Experts of a small language model.
Size: 9 layers, width 160, vocabulary 8192, 6.24M parameters.
Experts: 32 experts in each of 4 layers, 4 picks a token, a sigmoid router.
Training: a variant of Muon for the experts, 7920 steps.
Below are experts of layer 3 (counted from 0) of a mixture-of-experts language model. Rows are named router (the router's row for the expert), gate (a neuron's input weights, with its number), up (a neuron's input weights, with its number) and show model dimensions 0-159. Each number is 200 + 20 x the weight over its row's rms, rounded and kept within 0 to 999.
After each expert's rows: "mostly gets" lists some tokens that are sent to it at least half of the time. This comes from a sample of Wikipedia text that the model never trained on.

# expert 1
router,196,225,212,186,206,158,208,190,207,224,183,218,167,175,181,217,223,175,203,213,193,170,180,202,197,209,212,186,159,210,188,205,240,198,214,224,225,211,247,197,194,218,223,209,204,236,198,205,216,191,205,203,160,230,213,188,223,218,183,224,173,208,198,195,192,202,215,168,196,211,188,196,209,189,225,219,173,216,234,160,181,153,202,185,161,213,172,250,195,179,210,194,234,197,219,197,216,220,204,208,162,199,226,228,180,174,154,209,172,191,207,190,223,177,174,187,192,212,220,193,232,200,186,190,196,207,179,208,176,209,185,233,172,194,207,207,214,231,167,185,206,215,183,221,213,176,217,172,205,225,209,202,183,207,199,220,182,214,198,196
gate7,203,194,228,207,230,185,198,223,206,199,164,212,175,222,206,184,193,193,193,179,210,170,185,157,147,200,237,194,206,191,213,219,181,229,197,205,227,185,210,201,171,221,199,209,214,226,189,180,196,190,208,171,214,245,208,188,224,204,176,229,197,188,199,201,210,209,224,179,254,196,200,207,218,234,184,213,200,176,200,210,219,213,172,206,155,193,223,163,203,200,185,218,237,207,208,217,205,202,172,218,185,217,228,206,207,206,192,196,196,233,179,188,172,218,191,193,194,228,210,213,225,179,195,237,197,190,176,210,193,189,186,218,169,206,214,199,154,214,200,199,214,199,170,204,198,246,211,143,191,178,187,222,172,204,219,209,166,200,175,207
up7,237,189,185,216,218,225,199,181,191,195,200,199,210,228,234,189,211,188,189,187,201,212,184,192,181,211,224,216,178,165,224,207,218,182,189,218,158,212,203,207,180,187,201,203,195,230,198,215,205,192,166,220,183,206,212,193,203,164,185,208,188,210,222,220,201,211,172,239,208,179,216,174,212,203,211,199,182,178,185,198,174,205,225,226,171,187,195,183,232,150,194,185,200,187,207,194,206,223,181,220,200,207,177,178,174,210,200,189,201,192,217,191,206,191,246,176,189,230,226,208,218,180,249,244,245,179,208,192,147,198,171,218,220,172,188,202,203,181,234,187,197,211,163,223,181,182,218,193,207,186,220,216,208,193,211,230,159,229,189,229
mostly gets: "r", " Her", " g", "″", "ber", " '"

# expert 14
router,205,214,195,202,212,174,190,207,207,213,227,189,205,188,174,199,187,169,205,212,162,181,198,207,247,215,185,187,193,177,191,205,171,202,211,202,203,209,221,198,187,219,205,232,216,190,205,219,203,200,159,188,188,192,222,209,191,176,194,194,168,191,188,202,237,181,226,218,217,180,209,208,262,171,229,225,186,220,226,183,201,206,202,203,185,192,212,215,188,230,227,182,214,212,179,186,221,235,197,213,194,174,200,212,158,174,197,193,187,201,252,212,204,197,222,197,189,164,161,218,203,205,198,217,189,197,199,223,183,186,223,215,141,225,223,218,224,227,219,184,175,231,151,187,187,185,178,186,207,206,164,234,188,208,206,173,217,181,212,190
gate3,174,205,244,181,202,181,219,233,235,186,182,195,194,189,195,228,202,205,139,173,245,182,184,175,210,193,221,219,181,197,201,219,176,192,175,195,212,198,206,209,213,204,194,218,207,239,172,206,205,206,192,200,210,206,235,197,167,164,216,184,193,213,164,205,194,214,188,225,170,184,213,183,179,200,175,169,206,197,227,208,201,192,179,186,226,209,196,224,224,197,210,208,230,233,195,197,184,183,182,200,211,227,218,201,176,203,180,240,218,205,173,180,215,197,206,185,212,206,152,199,206,216,229,198,204,155,176,197,181,182,232,206,165,198,183,202,188,216,205,227,198,174,219,189,166,196,184,229,180,179,228,232,204,205,209,232,225,222,175,188
up3,165,169,191,192,171,178,214,195,208,181,195,175,187,221,195,196,178,229,193,200,252,231,231,194,186,182,218,213,220,199,201,213,207,206,213,229,209,209,191,222,196,195,188,181,169,197,205,206,189,202,224,212,200,201,227,196,195,207,197,190,207,185,174,195,176,187,206,187,178,163,225,211,208,168,167,226,213,207,231,189,255,199,192,187,191,191,176,206,214,219,237,197,214,232,215,206,175,181,227,209,151,146,212,225,170,200,206,226,216,168,209,192,229,206,189,195,202,211,218,214,150,207,211,195,231,194,174,249,203,218,237,204,150,197,187,208,176,232,192,217,205,182,178,226,184,213,194,203,208,182,218,189,189,216,215,203,206,195,190,200
mostly gets: "nia", " Italy", "wood", " Michael", "berg", "ko"

# expert 25
router,234,193,235,226,205,219,186,211,174,233,211,235,163,204,214,198,205,206,175,218,177,188,196,227,195,193,176,179,192,230,198,197,165,199,180,210,185,213,206,196,235,231,196,183,218,171,200,189,222,191,199,237,218,196,251,178,232,227,210,211,218,192,183,186,186,192,217,207,181,199,209,176,237,197,240,224,195,235,226,203,200,174,189,202,180,236,204,216,189,166,193,200,203,217,227,184,209,189,221,165,205,182,220,219,168,177,184,219,218,206,201,220,197,178,203,167,174,219,202,224,210,178,179,203,162,191,183,200,209,222,212,212,168,198,199,242,210,166,200,185,155,195,176,186,211,172,196,212,187,195,167,222,182,202,196,179,181,188,183,189
gate0,233,207,215,241,184,238,204,193,211,206,198,172,176,179,209,165,209,205,170,187,178,184,182,168,212,170,199,208,190,190,215,194,160,234,178,194,206,225,206,219,225,185,201,188,214,224,174,198,208,168,239,225,171,186,197,182,196,198,187,171,202,221,203,194,229,214,226,239,177,188,213,232,203,186,210,178,217,190,216,186,210,213,198,234,176,214,209,198,173,199,183,235,198,215,202,188,183,203,221,170,200,191,188,231,208,221,199,169,226,209,191,212,196,205,198,214,196,145,158,196,221,205,199,241,235,188,210,193,186,194,194,198,186,185,192,215,192,167,201,169,172,257,209,209,219,196,195,186,207,205,181,192,175,226,225,242,202,192,211,211
up0,213,192,206,230,197,241,217,219,194,204,200,172,206,194,188,200,220,194,227,218,209,220,205,149,186,224,195,204,161,222,234,173,195,189,181,191,187,215,227,207,196,225,227,185,233,201,177,173,210,180,223,190,202,182,217,196,171,237,153,205,176,197,170,171,227,187,192,226,240,200,218,210,191,235,214,195,184,190,186,173,181,247,196,205,194,178,213,213,184,250,191,189,189,174,185,190,239,173,203,177,206,191,197,217,234,217,187,199,200,196,204,169,223,193,189,186,179,210,198,181,224,226,197,224,158,187,200,163,185,221,202,188,211,218,173,217,216,203,216,189,222,204,173,187,180,205,188,199,216,197,187,232,160,209,196,212,206,195,184,226
mostly gets: ":", ",", "–", ".", "°", " ."

# expert 31
router,212,209,201,230,210,206,216,216,238,232,208,209,198,216,177,163,177,198,181,220,194,195,209,183,229,197,191,153,218,248,198,199,158,194,174,202,183,190,210,215,201,206,197,209,179,204,213,214,207,192,185,207,187,205,253,236,210,198,199,217,214,180,186,196,217,204,203,206,186,217,189,196,242,185,212,199,216,226,206,238,170,210,205,194,204,194,199,198,176,169,203,217,225,188,200,206,213,216,205,197,215,192,213,253,175,188,167,187,187,207,213,204,201,200,210,187,216,222,174,245,224,173,187,186,201,205,168,194,172,195,202,230,158,163,208,197,213,208,218,198,178,220,191,209,196,188,155,203,235,204,201,191,175,195,172,210,149,159,196,154
gate4,182,197,208,208,196,191,153,228,181,179,211,199,185,215,199,187,180,166,223,229,184,213,187,208,228,220,217,190,186,208,191,199,192,175,196,185,230,203,222,201,176,164,209,233,178,197,199,201,156,194,193,170,178,209,220,194,221,202,234,207,235,219,202,205,164,153,196,197,198,197,197,195,218,154,190,211,210,184,193,228,218,201,202,180,206,223,208,208,209,216,206,174,221,252,225,184,189,175,256,214,203,214,190,210,210,210,197,224,230,214,194,231,197,174,235,195,171,177,201,213,174,193,202,199,199,221,189,199,185,200,209,232,184,170,206,245,211,244,225,200,157,213,188,201,218,200,199,220,215,167,184,188,217,160,184,208,201,198,195,210
up4,225,207,203,227,216,197,159,174,164,190,182,198,198,187,197,171,189,163,217,200,214,216,208,171,187,204,236,192,170,223,227,222,204,221,183,171,215,204,191,219,212,190,214,209,184,192,188,223,165,203,199,243,189,226,227,211,202,180,199,220,203,184,211,234,185,208,194,225,192,192,197,223,210,181,226,207,188,177,210,218,162,190,199,212,194,213,194,197,173,195,169,217,207,210,231,211,202,165,179,216,263,213,156,212,201,220,201,228,171,205,172,197,207,225,215,196,207,208,175,185,180,186,228,210,184,175,151,232,206,188,180,191,188,213,218,181,196,227,242,180,210,169,188,195,198,185,213,235,194,168,181,213,231,216,209,212,188,218,186,193
mostly gets: ")", ".", "ha", "]", " .", " ["

# expert 11
router,222,182,207,169,199,203,207,203,186,191,215,196,198,213,185,183,198,203,185,212,140,184,207,212,165,225,224,195,183,218,222,240,188,183,242,231,193,187,214,187,230,220,220,204,231,174,232,199,177,204,198,194,165,243,215,202,213,200,164,200,188,232,180,171,209,223,207,187,209,219,172,213,211,210,220,220,192,198,208,233,183,174,212,217,182,232,221,202,205,174,225,198,260,229,173,215,217,178,172,189,186,200,210,192,183,186,194,197,170,195,212,186,218,213,188,166,203,205,204,204,216,195,178,203,223,237,203,222,207,194,196,178,186,199,226,199,190,216,162,172,200,229,176,241,197,160,172,189,198,207,190,218,224,191,202,199,172,219,214,198
gate0,203,203,247,206,171,165,195,239,236,223,212,180,198,182,178,189,207,208,185,195,191,230,191,212,205,189,207,184,214,208,184,172,205,198,223,219,168,211,201,190,219,206,163,220,147,228,213,214,187,192,224,189,197,198,176,232,206,225,171,209,202,197,199,223,195,226,159,191,201,206,187,213,226,195,200,207,201,176,219,210,200,177,211,208,208,197,220,169,213,187,174,170,221,224,204,193,198,200,219,159,169,235,203,190,215,173,204,218,208,192,225,194,205,193,188,170,210,210,208,214,198,221,183,214,205,192,179,191,167,236,181,187,198,163,165,209,250,216,222,210,226,200,206,221,209,189,218,206,231,222,202,161,177,190,214,242,204,165,200,240
up0,239,214,215,192,197,211,176,192,224,239,193,214,215,198,186,159,202,208,182,187,205,199,185,199,176,179,245,224,192,173,168,215,187,177,202,199,195,201,210,207,187,185,205,207,204,195,186,177,194,225,229,140,160,205,196,179,185,197,202,222,199,178,196,147,205,245,194,224,226,178,208,208,196,168,203,217,218,212,197,200,196,220,164,194,203,209,199,215,184,191,207,219,178,196,231,210,205,185,173,168,235,189,165,228,192,206,254,229,229,186,169,188,234,178,207,201,191,175,240,196,200,193,230,215,165,164,187,199,202,205,219,192,179,219,202,173,179,194,183,191,210,206,206,222,186,218,205,195,218,211,223,163,193,200,187,222,203,221,188,203
mostly gets: " the", " a", " an", "The", " this", " The"

# expert 26
router,225,185,242,224,207,200,179,227,229,179,205,191,222,167,207,213,204,143,186,175,233,180,220,202,201,169,192,179,225,182,183,218,200,213,198,232,212,165,225,179,203,208,220,190,202,205,175,187,189,193,198,216,214,217,170,193,185,197,208,191,195,206,189,167,243,196,207,215,207,198,188,199,258,174,207,218,193,229,209,207,210,201,189,195,212,196,216,179,223,193,215,234,214,231,197,183,227,213,211,177,172,182,209,192,175,191,177,218,204,206,231,208,173,200,194,195,190,164,198,217,203,196,180,174,228,231,177,206,204,213,158,178,176,193,211,206,228,200,185,168,179,226,187,205,213,198,186,214,186,188,190,244,183,233,179,255,183,220,219,195
gate4,196,200,219,184,212,139,230,212,201,216,210,213,176,187,187,198,192,211,205,176,180,170,192,192,174,212,190,196,213,183,226,192,180,166,188,197,176,210,175,179,216,213,213,217,180,193,234,217,216,196,231,214,174,234,219,204,171,225,164,209,168,203,209,199,182,201,197,225,220,219,221,206,189,206,221,218,197,140,194,182,201,199,232,189,205,201,183,220,190,194,189,246,192,205,191,175,219,214,164,186,231,188,212,190,214,204,206,265,228,186,192,195,218,198,176,197,184,208,185,160,166,203,182,218,174,204,207,190,180,179,238,200,180,218,223,197,224,197,213,250,204,203,197,238,191,194,177,212,183,200,214,217,214,188,215,210,221,177,180,209
up4,186,195,215,187,220,191,217,201,182,218,212,221,218,222,198,193,188,217,224,222,221,238,202,209,174,168,192,207,204,260,194,190,194,202,198,200,185,199,191,248,223,213,224,191,210,216,187,217,182,208,190,166,197,202,201,186,212,210,230,212,198,214,171,212,227,167,139,180,173,245,190,218,170,209,179,188,221,205,202,183,197,168,212,200,178,188,220,201,222,209,218,180,227,244,189,165,184,191,169,202,173,172,203,172,212,193,210,207,166,179,192,228,176,191,198,188,195,218,169,225,204,223,234,208,176,189,211,194,199,172,234,195,214,199,161,191,232,194,192,219,168,240,198,181,203,197,201,178,216,205,176,169,223,197,200,214,208,186,190,199
mostly gets: " was", " is", " it", " he", " be", " not"

# expert 3
router,213,202,216,222,230,158,221,176,155,200,244,195,190,148,189,193,229,184,183,199,200,193,215,194,202,209,171,173,173,197,194,251,192,165,192,199,213,184,228,172,201,230,200,187,200,199,215,223,184,199,202,198,207,196,224,209,207,194,179,175,216,197,181,164,219,184,234,192,189,171,180,196,184,178,232,206,200,218,254,212,201,195,216,218,165,191,183,205,221,213,219,199,201,228,201,198,201,193,235,209,200,237,175,212,188,234,186,200,235,193,203,224,207,202,202,220,206,233,159,197,203,204,171,206,177,216,198,262,195,204,212,208,151,190,202,206,174,197,200,178,192,217,204,204,204,163,188,212,222,200,172,217,196,219,193,191,196,185,199,199
gate4,174,191,182,182,188,196,194,188,207,206,224,218,218,216,224,211,183,195,207,217,177,182,212,194,176,212,225,194,222,216,160,221,205,175,233,172,146,193,193,234,197,175,209,205,203,172,192,180,202,169,194,174,234,212,221,220,215,234,194,188,274,188,186,201,215,201,221,244,171,219,193,208,191,226,200,183,190,186,205,209,206,222,163,171,192,219,185,231,218,158,199,202,220,210,182,206,199,224,198,187,205,226,211,210,220,201,187,166,211,240,183,205,228,208,211,159,218,203,204,188,220,186,192,210,187,187,205,192,204,234,197,220,204,181,185,201,198,196,230,208,198,196,203,168,176,191,184,224,225,192,163,197,181,213,174,246,207,180,196,193
up4,185,227,202,224,196,193,220,195,193,180,186,179,185,226,187,216,170,194,194,188,220,218,242,226,204,179,209,215,198,189,223,181,222,231,182,196,188,193,175,180,170,171,166,239,233,164,191,219,182,204,207,236,186,221,220,191,215,189,223,214,168,202,199,207,174,239,198,185,194,203,219,203,187,234,166,166,223,206,175,165,239,204,214,162,173,187,201,197,207,173,227,165,188,215,192,209,185,209,213,164,213,207,150,204,197,179,181,183,221,210,238,208,195,205,197,183,185,185,188,179,167,184,237,231,218,167,198,172,178,178,210,208,203,230,218,204,209,199,178,196,208,217,205,211,193,207,208,193,211,181,195,225,205,205,221,199,224,226,217,186
mostly gets: "o", "é", "io", "cio", "ogen", "ont"

# expert 12
router,189,184,235,236,231,192,200,195,219,193,226,203,189,194,178,198,188,175,198,234,162,180,174,214,214,217,226,191,189,186,213,241,211,189,212,180,238,204,216,192,221,213,200,223,201,161,181,226,200,202,171,197,200,220,186,211,197,175,190,200,185,213,201,182,195,212,188,227,189,206,158,202,220,183,234,200,208,236,243,198,219,200,175,207,174,173,202,177,190,205,210,202,180,179,197,201,241,204,238,189,215,205,188,202,206,174,169,208,183,200,234,195,199,214,202,203,203,201,185,223,201,231,174,200,206,224,203,209,180,204,200,192,213,200,206,233,209,208,222,123,157,201,175,171,195,148,182,204,209,216,182,229,196,205,210,215,198,184,223,165
gate0,183,172,210,200,195,189,194,191,192,200,190,206,195,231,190,184,200,203,205,193,163,203,210,189,187,218,194,189,221,212,230,234,231,210,215,190,195,175,206,193,178,207,184,148,189,244,228,186,215,188,259,212,197,186,215,223,214,210,198,213,202,185,199,188,192,225,190,156,182,235,181,174,192,173,189,194,178,229,218,221,148,201,210,167,200,213,186,202,212,187,196,238,243,199,208,198,247,172,213,246,188,222,182,191,202,194,221,191,222,205,202,200,177,219,182,190,201,231,215,185,202,170,185,197,205,192,203,213,166,197,214,192,184,187,225,177,192,185,180,218,170,158,198,200,202,214,185,229,214,221,242,211,164,196,184,202,164,208,215,197
up0,226,215,186,204,187,189,231,188,189,210,222,202,232,219,184,224,194,211,223,219,206,191,221,188,181,153,212,208,184,201,220,175,234,206,191,232,212,181,198,202,185,203,220,209,181,229,234,193,210,216,227,191,173,212,175,217,177,208,157,218,166,229,176,213,204,204,228,250,221,221,183,205,198,203,181,187,213,173,177,227,228,189,200,211,191,219,213,182,194,194,200,197,205,198,218,157,206,243,171,236,211,208,217,165,232,185,151,213,208,165,200,204,167,216,227,190,210,201,174,167,186,212,190,178,201,205,186,172,192,184,181,207,188,168,198,185,205,180,213,194,225,166,176,239,181,228,193,201,195,216,208,177,189,189,216,200,207,206,191,175
mostly gets: " Al", " Gu", " Am", " Le", " Ti", " Di"

# expert 2
router,221,216,197,197,204,212,205,201,177,186,219,211,181,214,173,188,216,197,168,208,211,186,212,238,174,196,182,193,193,215,198,220,194,185,212,211,249,224,230,190,229,214,228,201,198,195,198,194,205,190,209,240,194,151,178,177,199,221,184,217,213,185,189,180,225,219,218,206,192,182,171,197,237,182,250,196,192,234,222,201,219,176,162,179,182,223,208,214,173,192,247,225,218,207,209,234,186,174,193,204,200,250,189,226,187,190,169,191,209,185,200,206,201,197,218,167,193,201,187,231,201,168,183,185,145,180,206,197,207,214,196,244,184,183,175,222,233,197,206,165,160,193,211,196,220,186,195,204,216,190,193,203,174,217,214,194,199,201,182,209
gate8,180,227,222,170,207,153,174,219,179,183,214,217,175,221,182,196,183,173,191,202,171,189,179,213,204,198,206,174,197,184,224,234,236,170,189,227,181,220,225,173,208,182,173,213,185,152,192,197,183,221,208,217,177,218,193,207,206,181,195,191,184,189,230,204,188,222,214,174,241,222,195,199,217,206,189,212,191,210,174,236,189,185,215,252,200,233,238,195,191,197,204,202,206,203,182,233,165,175,225,211,230,219,219,209,156,179,217,200,201,200,166,196,213,180,192,228,228,209,183,185,237,174,201,212,192,205,174,196,214,208,214,213,196,204,188,212,201,213,203,194,219,198,185,195,187,225,212,153,207,181,181,224,228,224,216,185,213,204,229,176
up8,210,210,198,217,223,226,200,194,188,205,173,165,193,240,183,230,222,233,203,222,207,178,220,206,196,184,176,178,177,176,202,212,190,195,209,176,209,204,194,208,176,206,210,186,200,212,230,204,183,193,236,252,185,198,186,247,173,183,199,220,181,153,186,225,183,171,206,187,193,224,187,204,231,205,170,209,221,223,224,194,192,159,231,211,195,241,208,209,199,211,196,161,193,207,204,186,190,211,166,191,217,220,186,182,189,184,227,226,206,209,162,211,175,199,191,180,203,172,206,177,181,192,175,190,181,192,229,210,152,200,200,217,208,228,207,185,217,196,177,204,246,162,198,180,196,187,247,198,191,190,227,201,208,201,183,183,221,211,192,220
mostly gets: "-", "\n", "–", " (", " \"", "/"

# expert 13
router,198,190,206,223,204,187,192,215,183,242,233,204,210,202,166,200,211,159,211,197,156,173,209,218,227,193,197,187,194,179,185,199,175,203,197,189,196,203,232,192,217,213,242,235,227,183,163,190,195,189,159,178,182,194,225,214,204,198,208,205,197,196,208,202,228,175,217,179,204,210,194,191,234,183,196,232,219,217,249,217,226,209,201,206,167,207,224,208,175,190,217,205,192,209,192,191,236,202,227,176,191,195,190,229,161,168,159,176,217,214,237,201,176,202,231,211,184,181,165,203,187,198,224,186,182,212,184,202,187,196,189,241,150,198,212,218,213,214,207,197,161,215,174,183,202,186,209,190,205,209,181,211,221,175,210,207,181,194,245,205
gate3,217,202,214,176,195,197,209,210,190,195,176,212,188,224,184,174,169,170,182,183,192,183,211,176,190,193,224,188,181,228,214,227,190,195,189,192,224,196,176,192,183,152,153,194,164,210,213,214,214,160,252,205,191,195,202,214,216,225,200,217,227,186,188,218,194,236,203,218,198,210,207,184,209,194,216,194,161,240,221,184,194,202,190,179,172,212,196,238,155,217,191,221,230,206,173,181,179,178,224,211,207,184,213,183,185,213,198,234,181,192,167,165,180,223,197,223,250,193,237,189,172,198,244,206,189,181,192,179,167,179,206,192,190,189,210,192,203,213,204,188,212,200,235,187,194,200,200,229,197,215,189,207,204,177,178,215,195,204,223,232
up3,205,164,238,198,205,176,199,185,232,182,203,203,182,198,169,198,171,190,212,208,199,172,175,197,209,188,206,198,218,179,202,230,223,194,218,234,212,170,212,164,183,199,199,175,223,183,208,176,226,210,204,188,162,211,205,184,233,148,219,184,176,222,215,184,180,206,184,175,217,207,235,237,185,180,227,193,197,206,221,241,177,180,212,164,209,195,173,220,201,194,194,180,210,180,183,197,187,223,189,196,209,216,224,203,197,204,234,211,215,196,225,182,186,188,195,231,224,208,236,212,215,239,214,153,189,244,191,211,217,187,179,165,173,196,179,189,177,208,188,219,235,181,214,200,201,214,182,223,195,195,196,175,206,222,170,205,190,232,203,211
mostly gets: "burg", "ford", "shire", "berg", "ić", "ham"

# expert 4
router,211,198,182,221,233,196,186,193,174,215,226,195,222,202,220,197,212,181,212,217,199,193,220,207,240,177,160,205,210,178,204,194,195,181,255,218,225,185,172,179,215,188,231,214,207,195,229,222,214,227,208,224,194,208,210,177,219,191,197,232,188,196,177,178,182,150,225,207,196,204,181,203,226,164,215,236,183,234,191,212,188,192,188,221,186,178,216,183,211,216,206,193,221,206,198,154,200,206,208,187,212,217,207,203,188,152,179,187,232,219,204,235,188,190,217,216,176,170,177,234,222,178,205,194,202,196,172,219,204,215,219,210,173,202,195,211,201,210,214,188,149,186,167,178,189,160,196,195,212,204,173,218,174,190,162,229,204,185,220,190
gate0,221,177,207,204,204,240,210,196,196,186,198,189,217,212,191,195,176,199,151,179,187,190,230,212,218,169,237,201,221,178,198,218,176,211,197,210,209,183,188,196,213,195,206,166,204,173,197,223,165,173,185,180,174,179,189,208,252,225,171,195,184,165,209,222,212,222,239,211,200,212,202,262,212,231,211,225,179,222,193,195,145,201,220,194,183,204,217,193,190,202,224,171,196,209,203,199,194,197,153,193,208,191,198,229,182,182,219,217,175,206,187,185,221,215,186,186,192,222,220,192,184,193,198,201,181,199,241,234,192,210,178,185,159,214,208,197,166,200,204,220,193,192,201,219,199,196,170,204,187,199,187,209,178,219,189,223,231,170,223,239
up0,210,181,228,216,176,190,190,184,215,202,224,219,194,245,188,221,221,218,225,181,245,233,188,195,188,214,199,193,210,213,218,151,222,198,225,193,181,194,214,182,201,218,201,211,225,222,211,166,200,176,204,203,203,182,230,221,234,229,184,233,203,186,228,171,183,175,173,198,219,216,237,180,218,189,208,199,189,212,225,173,198,236,180,187,215,174,161,220,227,183,192,196,185,179,170,184,242,218,191,199,213,191,229,189,205,168,188,201,182,230,197,192,205,177,238,224,181,154,202,188,187,202,181,200,193,198,193,166,192,192,211,224,197,204,184,204,215,195,209,200,212,197,195,189,205,233,180,163,195,180,226,215,214,238,178,195,174,173,181,182
mostly gets: " number", " List", "present", "ept", "line", " project"

# expert 9
router,230,224,176,168,193,173,190,208,182,241,211,211,230,190,211,231,183,194,187,183,190,210,194,226,197,174,220,199,161,230,205,185,210,182,235,206,167,188,215,168,221,203,188,221,211,212,188,207,187,178,209,223,168,189,180,203,223,182,181,191,187,165,165,154,201,213,235,209,212,223,180,196,206,197,222,190,201,187,220,196,199,186,235,207,175,219,199,216,214,186,194,204,225,229,201,231,231,228,206,192,199,209,169,205,153,190,188,224,208,176,224,189,192,237,206,182,195,196,174,208,206,207,179,224,180,226,231,237,213,222,227,218,161,209,193,234,212,232,206,199,152,204,187,190,199,193,192,193,210,208,185,230,182,219,171,208,187,224,201,195
gate3,200,197,203,210,213,242,235,182,183,213,169,175,186,206,218,181,195,213,181,183,208,225,171,225,192,250,205,210,249,182,199,190,221,173,196,195,191,197,199,189,195,199,220,192,202,196,155,171,190,229,192,204,214,218,222,212,225,202,180,208,231,211,187,192,181,229,191,194,194,235,205,186,215,219,179,172,234,196,214,187,211,196,192,207,196,242,210,157,205,212,212,209,226,155,182,208,222,186,206,226,179,203,208,201,214,213,209,241,194,158,188,177,202,166,173,194,217,227,220,213,241,176,204,243,198,186,207,219,204,179,197,230,207,190,193,188,173,205,173,188,191,199,178,218,163,186,206,200,215,182,192,182,200,194,246,173,176,173,200,201
up3,190,180,224,174,199,193,201,218,238,209,208,209,190,226,223,218,182,173,180,183,184,221,175,193,241,187,203,166,187,173,173,202,228,216,219,181,199,220,226,187,187,198,213,227,169,202,214,237,216,187,213,229,199,201,174,172,178,176,233,214,201,177,199,159,178,179,198,208,175,219,198,195,187,205,231,213,199,207,211,207,182,231,187,175,245,204,194,167,176,216,206,198,155,221,213,224,206,187,198,186,223,233,213,191,214,192,198,198,215,244,199,164,210,219,207,221,216,150,222,203,204,173,226,201,212,179,204,189,172,214,177,191,206,181,227,199,229,232,183,170,230,199,204,217,203,190,213,201,185,175,213,185,199,209,175,215,179,210,219,166
mostly gets: " the", "The", " The", " and", " or", " their"

# expert 10
router,218,219,198,220,214,174,209,220,218,211,213,212,206,196,186,195,230,208,206,221,221,191,176,203,212,189,204,192,203,227,227,189,206,159,212,204,195,199,205,192,200,175,247,219,214,217,210,252,214,192,216,211,193,245,195,186,198,189,175,237,191,197,189,203,211,203,216,208,149,228,198,222,202,197,172,218,182,224,224,198,210,173,195,218,212,179,189,201,184,155,221,176,186,209,210,175,216,174,237,199,187,217,197,187,176,187,178,208,216,157,193,228,232,170,207,213,172,205,239,193,201,172,189,188,158,230,198,212,161,204,205,241,172,179,186,189,201,222,203,185,176,197,161,220,187,186,181,179,215,215,209,225,172,192,192,209,172,202,203,159
gate8,211,207,220,187,188,186,219,165,208,187,217,191,172,185,213,229,195,199,184,187,213,167,232,247,211,192,164,181,221,194,191,212,200,179,217,156,207,206,215,185,232,194,162,173,220,188,192,184,227,210,173,205,205,174,176,205,196,206,201,228,212,155,186,210,208,209,177,199,212,220,225,189,211,212,218,218,203,209,204,182,213,206,214,193,215,191,210,164,155,191,218,200,174,215,230,168,207,221,205,196,179,191,256,214,188,189,160,205,192,190,195,199,183,178,227,191,210,193,185,178,197,197,208,188,192,202,201,246,183,222,248,183,202,211,180,183,160,200,199,213,212,197,177,194,203,220,194,195,204,182,222,192,203,269,201,245,205,178,216,187
up8,192,202,162,193,184,177,226,186,198,218,207,211,206,196,209,196,211,160,204,233,169,188,215,201,254,177,210,214,200,210,173,238,197,167,191,220,193,178,199,169,183,187,176,156,185,198,199,205,166,188,209,182,187,212,216,209,208,179,193,207,220,179,225,202,205,214,199,223,169,213,227,199,212,202,235,185,209,175,168,218,180,207,217,229,174,205,221,207,175,204,188,215,172,219,201,191,219,225,228,201,173,219,194,169,214,202,203,179,208,242,206,203,220,183,163,191,196,197,238,196,233,215,207,222,193,166,190,213,216,194,210,188,179,214,192,205,172,211,189,201,184,206,198,177,197,187,268,229,179,220,214,180,213,212,214,194,203,160,242,225
mostly gets: "\n", "″", " Coordinates", " Preceded", "History", " Born"

# expert 20
router,207,201,203,216,186,174,201,214,210,233,233,242,211,215,170,206,214,176,205,223,182,190,208,233,200,202,159,185,196,189,213,202,200,175,186,219,183,174,216,185,222,215,236,214,225,208,175,189,182,198,188,173,205,220,236,200,191,205,195,214,223,204,191,177,195,176,194,173,177,190,221,185,221,194,223,223,208,213,218,223,189,173,231,199,193,186,213,235,216,181,193,214,228,216,228,220,234,221,213,196,223,179,184,225,157,159,187,202,226,204,227,216,168,205,194,193,178,196,208,220,169,212,172,156,188,195,206,217,194,213,206,244,207,180,190,195,202,198,170,139,176,217,155,178,200,204,220,178,181,210,205,223,176,198,185,196,177,213,208,201
gate0,199,189,222,163,200,198,219,193,219,198,216,172,175,181,177,210,203,202,196,196,185,179,177,184,210,207,211,201,204,225,218,177,175,181,218,213,207,206,227,156,166,171,206,203,200,191,231,174,228,208,224,186,179,229,230,168,227,187,189,225,170,216,195,212,131,200,218,208,208,205,167,207,198,191,202,207,225,208,193,198,203,217,174,217,197,192,172,205,211,226,211,220,195,163,176,215,205,187,218,206,217,208,210,153,205,210,212,208,178,213,218,238,181,186,183,178,210,207,209,200,161,206,207,248,213,184,217,205,217,181,225,181,179,155,193,171,223,172,202,188,199,217,212,191,216,199,205,229,160,185,217,206,203,218,195,199,245,236,181,201
up0,217,197,196,213,206,252,204,225,198,233,220,184,218,209,226,200,150,210,187,211,172,188,220,214,185,185,217,186,176,201,193,181,223,234,217,227,188,220,213,194,184,168,179,202,213,199,176,173,208,181,222,168,171,183,199,193,201,225,216,182,218,214,179,166,206,176,219,217,188,215,172,174,198,193,213,205,226,217,199,208,218,256,172,197,202,211,179,186,161,240,181,188,141,202,182,197,206,210,203,186,190,196,183,160,215,192,193,202,196,170,191,212,191,201,184,190,216,156,198,184,201,159,216,170,179,199,215,166,206,189,203,244,197,211,206,207,206,182,203,201,186,212,206,222,215,213,215,220,188,233,227,213,228,213,172,202,214,213,209,226
mostly gets: ":", " =", " &", " :", " •", "See"